{
  "experts_per_token": 8,
  "moe_layers": [1, 2, 3, 4, 5, 6, 7, 8, 9, 10, 11, 12, 13],
  "router_score": "softmax",
  "balance_loss": 0.00696,
  "attn_scale": 0.0884,
  "init": "normal",
  "init_std_o": 0.00707,
  "init_std_down": 0.00707,
  "lr_mult_down": 2.0,
  "seq_len": 512,
  "dataset": "wikipedia_en"
}
Below are experts of layer 5 (counted from 0) of a mixture-of-experts language model. Rows are named router (the router's row for the expert) and show model dimensions 0-255. Each number is 128 + 32 x the weight over its row's rms, rounded and kept within 0 to 255. Numbers have three digits each.
Before each expert's rows: "mostly gets" lists some tokens that are sent to it at least half of the time; "raises" lists some tokens whose logits its average output raises strongly, later layers aside. This comes from a sample of Wikipedia text that the model never trained on.

# expert 17
mostly gets: "y", "ow", "ot", " both", "ing", "ies"
raises: "em", "ave", "ector", "ys", "ya", "é"
router:153083105102120085085142165162176089112135167150160158177093164104093084109143096155153147108099167094092175184164174152152098159162113148139158159094180116091078156109157164100104155149159119138106171101085088150096100106156089158098144139139095159098094105099089108113094107185164153108144122108106169108158155099095176130091089102119085160094077086080148116166151115108106086108099098108122103078079158115113165124156090158153154151178091108117150093103119186079168106091114093088119100170120176152162106107164091096100117180168156079066097153168163168101151105171091140152092117158107169166167090158135170075149110160094155158101090163105165184089147084133098132140117130081176109094075147147083114098104157147157111101091149161157089162165089133180097101084071097

# expert 25
mostly gets: " The", " an", "%", " −", " not", "′"
raises: "ate", "atory", "atter", "ent"
router:174114100096105082093173164153161135095155171149147150155100168097101091092151100140163151108087163098094152163162166151170104165159103154163166148096172094097080170097168164105098131106170116149106155107103091156094096102152094165101170156177101168093100094113101093110099091161159164147107091092097164113165154086082159161097097104101094163099083105095123087154157101092107090101090096142130096080096167096088149093155083157171158158165108107166154091094091153096146107096101113095093085152086158163171112088149087097110132161170169100104092156160161155093148111158093170159083115159102177158159092164144164102161085179081151165088093156098164154109137088157087153158088095095163099088083151132087094108101166163163123087089148156156088160150094149158089093113082106

# expert 60
mostly gets: " that", " which", " States", "″", " ·", "\","
raises: "iel", "ía", "í", "inus"
router:170096101107100081090161166161170131107148166137156154163092162100103094095157091125157156101100165111102156169167173161166089168165095144162163165096164093098089156112166175104104146118163110156097158101098095154086104098142093147100165149171102167090095105100101095117088101166161163134077099098108163107169153079072155172098094102098095163090099099097127102157163101092107099098092093127117088085086166095091159102158097167159157165165113113141167097094095157098156106098106102100082093147099156162162097085164089100106123159150171107093088148175162154098155101162076158159086083154110160153153089159153163099181086169092142160100094155099178159097138101149092156157095095088168094099099157129100091094091165155165105092094145178163092158156098142163091096097093100

# expert 52
mostly gets: " during", " under", " been", " ", " their", " used"
raises: "ir", "ender", "acy"
router:165114094092088074098164163157169120103153172149161158154095163099099088096154095138163165098106164096090156171163167161162113164164096152162168158100162101096088167111167165105096153129168108152102159096099092164098096107130088166102145163169099175087098109105105100106107093159168162151105096097090160103162152084074170147100095091094082163089097095099115109162154098089110089095100105137101090083099169097091157089148086163157163171173104118162150097084099168099151104099112100096091090148093158157156109098154082106104124145150164092074081162162160148105152109154099164147085102163100169160161090152136159099159080178078151151098087162098163156101149094143094165153081103103159093088092163138088092106099164163158103089095153163161097154146092142157092093117088089

# expert 31
mostly gets: ",", " that", " and", " as", " which", "The"
raises: "\n", " /", " ;", " |", ";", " -"
router:116053113108078067108144125150197116083149164109132139167086152135064105126116094145156156108114126100102139113205154140161059130181120144131143165094122102071057204122165142116063141143150136161111140143070111141090109129128108169114141176166083105095110131126126121109120100173123139149149081104111133082130204138157125135100082102125137141103079122067158076164154093083118131130084117129169091131113137144090170121196104201202155142137089122180132064112113163113130127099091044106113133139064148137147112108108080083117081120136124063139119134149150128127166088160111124125123082154073164170140102159129143067120148139137207137115121134098139169094166125148096152169124141114154101095114180154129085109100175138125107107131184202170116148171123143125089121106077087

# expert 27
mostly gets: " was", " been", " had", " re", " became", " have"
raises: "king", "que", "ks"
router:168094097094100081088164163159170155103150176148154151159088165094099090092159092144158147095113164108088160147172163155162099168154098155169157145091163102094089167099173165094101145118162093150105161090090091167105100089135093148098152157177104170089086102099089103118102106160171167137085105088093164092148157084085165163091090101098078170098092100107129104157150107084098091088096102131120087080098190108091163100146087169169168167168108106155161099084099168094160111107118099095119089154103157158158106105156089096104121169160169096089086160168156141113138097152106169145098099148094154158159093169130157102148091174091146152093090158099163144108146087163102159160090101097154088082086149152095111103105161165158090083096152170146094159149094151160096088107091107

# expert 62
mostly gets: "%", " October", "°", " December", " out", " team"
raises: " in", " as", " at", " for", ",", " on"
router:164107089097098078096161170161176139098157171153151148160100173097092088097157094137167160100106170096082153166163160154158106161157096148157164165097161095098088157099165166101095149128174109150102167094091095166097097110135095164096167162174093170093093105101111102134099090163163172145110102093095158103157142089072152156087088101097092164083087088089125109151155103094104091104096105137089097087106175096085159107152089158149155160167108127156148111090092158092157111086101108092107091146096157157168089105155091097104143157151165099088081156172161148102138093157103160161090102155109169160162092158139158099171080174094145154094083160099165155114144098142088147154089105092163101078079158156087099104094159154152111081087151169161092157147086130160095084098092099

# expert 63
mostly gets: "f", "st", "field", "ton", " London", "iy"
raises: "er", "ies", "ier", "y", "ters", "cha"
router:156110086085087087095154174163162143111141163151171146164098170104091078092164096121167171102107169108095172172163170154153099172163088164158172164092155096093102159109165160108101158117177122141098162096093088167093095094139099155090175147154102169098087110114103087106097090169156166135114101097088159093157149077105146156101090104080078159099088095089138115167148094091094092084087096114129100077098168114102164099167086151162158156163109108175150106101080164090151111091110110077091106146102151149165084100164099103115157166149159102079091150162168156114184093163089149145097112140111169139159088150151167096167092167085154159101085162098167154115136090151101164164086102098150097094086155142103095102108157147158102095102148166159090162154091155162090100106095110

# expert 26
mostly gets: " years", " States", " World", " Party", " US", " American"
raises: " and", " (", ","
router:161106090104099095102157164162168178116182167137157162155092144089098083088172095115164150107113163093096152176160181145145112164161110139137172155092165104089113163099157171111098144155163113153068160090105087175086087117126092155101148161147092168088098126089103087117094097160157151145101100081078168107161167079087172154094085107077084174082084095099118115151145104097099082108107116118102092077101183095088152102143092152169150157164127099158158111091113170097141118101091098095103085166095159159161113104169087103116151166140149095100075148176167144092177096159100171156090107159091160164157099170124165103162100172099131156104090165101170164107131107157079144164093108111154095089091154146084090096088156153166101095096144155155099171156099139160100104120096104

# expert 21
mostly gets: " with", " was", " were", " is", " are", " from"
raises: " |", " ", " (", " /", " in", ":"
router:155078120109084116121139146136155139050153137144135158126123199115037116137159125218128151082130153090097174155173132137118069160174138113142113127111147127127101189128126139131096165113130101133090197119119110182128085106153115159109131160165115150103122080095101126096117110156161134171112112106123178121127142117086129129094113130119118167140116065077208104148157133115092107115098097110131093116142144095121142120200117192131147141141067087176153092103095148132154059105084101120108146126093138151167128143142140044059077153138135044062114153127133154102128062158070129132124093168053123155150130136156137114127151119112129137079123144111139173061144102162093162166122124108142096082117200164099128134110170161150131115117202138159105163206113147156101092121069079

# expert 61
mostly gets: " April", " released", " August", " ch", " ass", " January"
raises: "i", "ral", "ur"
router:163115101091108090089168162162161145094164171161161160157092169099099096098157098132160153097093164099094154167160174156166097154167099154154161158102172095095089171103163170100092157126169114150097159098110091154093097106149094159099168165170098162095093097092101101115107095164164172137099107090098165098162155079073155161094095113101091174105096102096107110152161100103100095086097111136102089082105169092093149105154086159159155168157109124160157103089093160084160103096111098090095094145083154167162102096154079103103122157162161100090092166165164145104139093159102164154088102158099173162156088157160160102154093183088152166100089154099165158106141094154093158163087094095151101083088163118097097099095165163159118085095154164153088172147091145164094103107096102

# expert 50
mostly gets: " at", " not", " Le", " No", " can", " re"
raises: "e", "ar", "ness", "ie", "ador", "i"
router:168109099102094082088161169161159131100157177144165155159099172099097098090156094132165172094106164098089152159155166162158104157160091161158161164090153102105088165101171171107090146111171114153106152094109091164095107112136097149095173154184094173083102114088106103118107093167163174141093104095104157102166149079067155157096091102088089174104091099102111092157174106090112094093090103144125098091099166103082151110158091156149160159158120118165172110089099154100157100104117099100091098156091156140163116095156096105108111165151164107088092167177160167103156103158088146149080111166106167165151093162144171110152090173088145170094090163098174146094151096151091156141096092092162096080088159150107103109096163161165104094095159170158087172163089135158087091091086117

# expert 41
mostly gets: "el", "ul", " It", "az", "all", " from"
raises: "g", "ia", "ess", "ais", "ater", "ient"
router:165105106079095093078153160164168124097152168157149152167094164098081091092157092148169157092110174095106159187165165156154107153173092169164169155099169104095087161121167163096088142130162150145100159095101104143092106104144083174104149155163088157079096103095096098108098093160169168141119101111110158100165152074090174157096093104092085163105095096092109113141162107085088094087105097127100085081093172101095155105141084165150160161164110114148157110089098154095140105106086098097099089167098156137161109106151099096102132182153158092106088168167155163098151112152094163156085114152097169155158083164142167103161096170096140154085076156097163152105170097140085146157096108096177096099076148130094092119095154157153094092095167167154090159148099155165097086098088101

# expert 39
mostly gets: "\n", ":", "|", "\".", ").", "):"
raises: "-", " (", "A", ".", "–", " |"
router:167135053104129136124154136193138112058143153134164162125119139108123119092135106177182146086061155102118139137139124175146125124148091151152183168107199071101127205080146177119097178133203104149119196105114129182084119058109080136117125151177124127129112106091125110120123120153146130182166124077086137101121148051071155202097052093098095129139105125142155147167138068086125115110086103148148125096103133097105142066180108175116190144146111102145154078105070119101121146121111107096129093134127170196146094096123144125134137152123186119171116140154131179106150142168118124138076101135136130135137119148121202118144112185123175155111123125089125107112125118155122117162095078060132102082131133201075123082125171135157127133106169150146098206138089117149093122134109099

# expert 56
mostly gets: " School", " school", " game", " city", " work", " High"
raises: "ty", "order", "eral", "isc", " seat"
router:148105099090102075109170170156167123098163176148154154158090175104104103090163102126158141109098175083097154168162164158179126153171104130160170166093184083108090151106155166105106148128177103147123154092106091167112110098148083172104148163161084172090102101084105102113112097164156179162115104092097159109159169081086139163094105103106087160083093124092128112138163099087100096110094110144105087088093177100098149096142101151164156146161108112150158113078099155089141107096114112102090100148107158162153116080144095105108130170160157098077087163168160145115151081159102167155063126152105163173164098175150172082166102183089151143086093168086151180096146089135103158145076091097165102080085150154098089101111162176147119084089161163166094161161088126152102091123097102

# expert 43
mostly gets: " \"", " As", " dec", " dis", " '", " Ad"
raises: "ations", "ally", "h", "our", "ination", "ace"
router:167107089097102079098162163159163150098156178162158150158088168098098092094152092137164149090105164102088149165168168168172095163162107165156166153101163092090096171102174170103098154152155129155106152101085097145100099107139098141094145158181092163094091104101100100111100093155158163152103111091096160091158165083088148168090109092090079157096097101102106096150148112098085096087100088134122085087091175092094158099153087163152156164177107144156160106089095153084148104094109094093097085149094156136165092088155095102107123161158157091106086165156163163116141092156102164162086101166094160156156089164134166097181092174082145156095095155107161146109156094151093151143091097093163088090086164133098093095102159161169091082086147163141083165146096138162094099113088112

# expert 7
mostly gets: " South", "ang", "ec", "all", " long", "th"
raises: "y", "-", "odes"
router:155104097091106091096165169164168129109169165153152159160094155097102086088172096132146160099109164092090157176149168166163089149157110141159166161097168089104099163098152160104086140155174121153086158077105089161087092090137091157093157156151102159094091108083110100101106097174158164124102086089094157094160156085086165169096098127099088166081090103095102100165161106086110092085095097140130089090099166092092142083157095157158161169169121117162159094087109141094148120101099113091109084144110151138164115100156089114086129151164155108077088161157161152120151100156099168165077113154087171154157089157130173106154074175084148154092088171102170161093156096154097143150090105101156093092095153101089104117100158162163105084097154167153094170152088150160091097073096109

# expert 28
mostly gets: " •", "′", " −", " York", " +", " new"
raises: "on", "le", "or", "down", "ement"
router:165112095100099090098163171169173143109153174150163163152102169096108091091151101134167152103094167093099164164167161164165098159164109162166161159097167086110091162095174167101097141139166115143091156095099097169087105102150094161101166164176095173088099097095106100115096090161163176146099109096103159095171153080085156155097099117096093177095096096101124098158160105091113092087091110136100095084097167097090153098148083172164167161159121106162158101083100156096153110102106103091098096152102156159170113100163091094119136159162168110101084160168150149093153102158094164161093104160102169158165091158130157095158084173090158161086087153105171155097140091157087138140086107092154089078090160146095090102107155154159116085100144175159094162155094141164091082130085106

# expert 33
mostly gets: "%", " c", " f", " t", " s", " g"
raises: "os", "ates", " mi"
router:156107101091089077086161169160159135088158164165163150168089165095100089091160098151165161105093165100087155178154170163171111153164092150154163168100167099111102155111169163106104149114158136158090163093096096168101100109136093164103150156181085165088096101110106105130098097159169162145098098085109159112161162085075140163102092086094081176085093095096140106149159101085114099102093094141105083088099172080085144107152083155163170162166131139161138103085090169084142117098111091096105090157095159158165107087161102104114158155170166104089088168164162152109164104154093149153080111153103171157158090153136164099139082173091142150088096160092157149102142087141088154146091088096164088090093152135097086114097162152152111088103157168156089165155092132159086093117096106

# expert 58
mostly gets: "|", "The", "=", "In", "On", " Born"
raises: " |", " and", "-", " (", ",", "\n"
router:132097115091109120131142147194152153050170160129155204116109182089127128124163064100159155111035143082142156115156138182156109123179076130138169168072147073064118133083191181062134168133160059179110137093112131170114109091140127192114109169126078124092105125138131123077118083152149161166187094077112172112142191131103160202108115114100132139096100098130130096183154110103133113119076082157178113151074111117117127086147135175137137178140138083184142080122141162112174130105126087092142113139139144188149105094143131120081098109178150125164116133191142169113143107160138126150124111148067159180139113178139136116120130141115199122091099152104143133091179120162114143151088120046121099099129165134114116104125147138179117088114162170138115134176110147136121141128120114

# expert 54
mostly gets: " tr", " into", " title", " population", " name", " version"
raises: "-", "\n", ".", ",", " and", ";"
router:167109093090099087091164172163173106100163166152166158158089172102087092080158083138156153097106166092094155176160173160168098163159098152164163164098158105104093172108160166101092143152166116150093170104101098151094099099147078161097175154172104160097096095099105102114118093161165164135106115082106160100166150077078157173098095100098095177091092107097098106148165107087111099100093105131112089089103168095085147103153082165151166164167112114168172099083104158085146106096112092092119107145097156148164110095164085101120113163157162105096082166165161150117138105158099157151084100165094167159164094168133166088140089173094146154098094156112158161092129090146101153158076100101153088085087151136092099109095164163162108081100164158156091154148081147161102093101088103

# expert 42
mostly gets: " where", " had", " were", ");", " became", "\"."
raises: "cept", "fl", "w", "a", "o", "ivers"
router:160108109097107097095173170165162147091148160143148161163084157101091100101154096155165168104112158107104164165162164152156100167153106142153156157097169107103085154112172177106099145116161114152107152106102093153090093091142095144093172151158104163097110095097092115121098118163164159154114098088100155091155152081076186170101083107109094160102096096098139102169157109084092091095097105117118086082107173095090189113140095178169160155156095092146171103089094160097150095106084112093110102174096169128165091102164088096096159177149146084096094157163155150096157100159073163142104092168095151163162099164166169097151082161099151150105101158089169155086137094150091156152112096087141091090077176146097093116089168156151124099089167178146091166149092150168082089121085084

# expert 47
mostly gets: "R", "H", "G", " r", " R", " g"
raises: "ales", "pe", "ells"
router:166105095087097084093164171162157093085148170165158154153107162095105097085153099140164152103091162087094155156169170166170100154161111157166155157103162093092091162100169163089101157128168105151098162086103092164087097113146089156105161155166108172095093102088108098111098085165163154147110109094102154093164145085093166160092091110095096183106095098093096095159170102083099093098100106140110089088103162095081157093145088155157167167159117110164150110083098154087162107092124090104101102142095157172160102099151094098101139164164177108087086154155168160110151113149100151135079108147096169162160087156140164097143098179092147159091091155102180156109147092147094155152084101098163097079088160154092086099095160160163112079096146162164082155145094139167092098103095107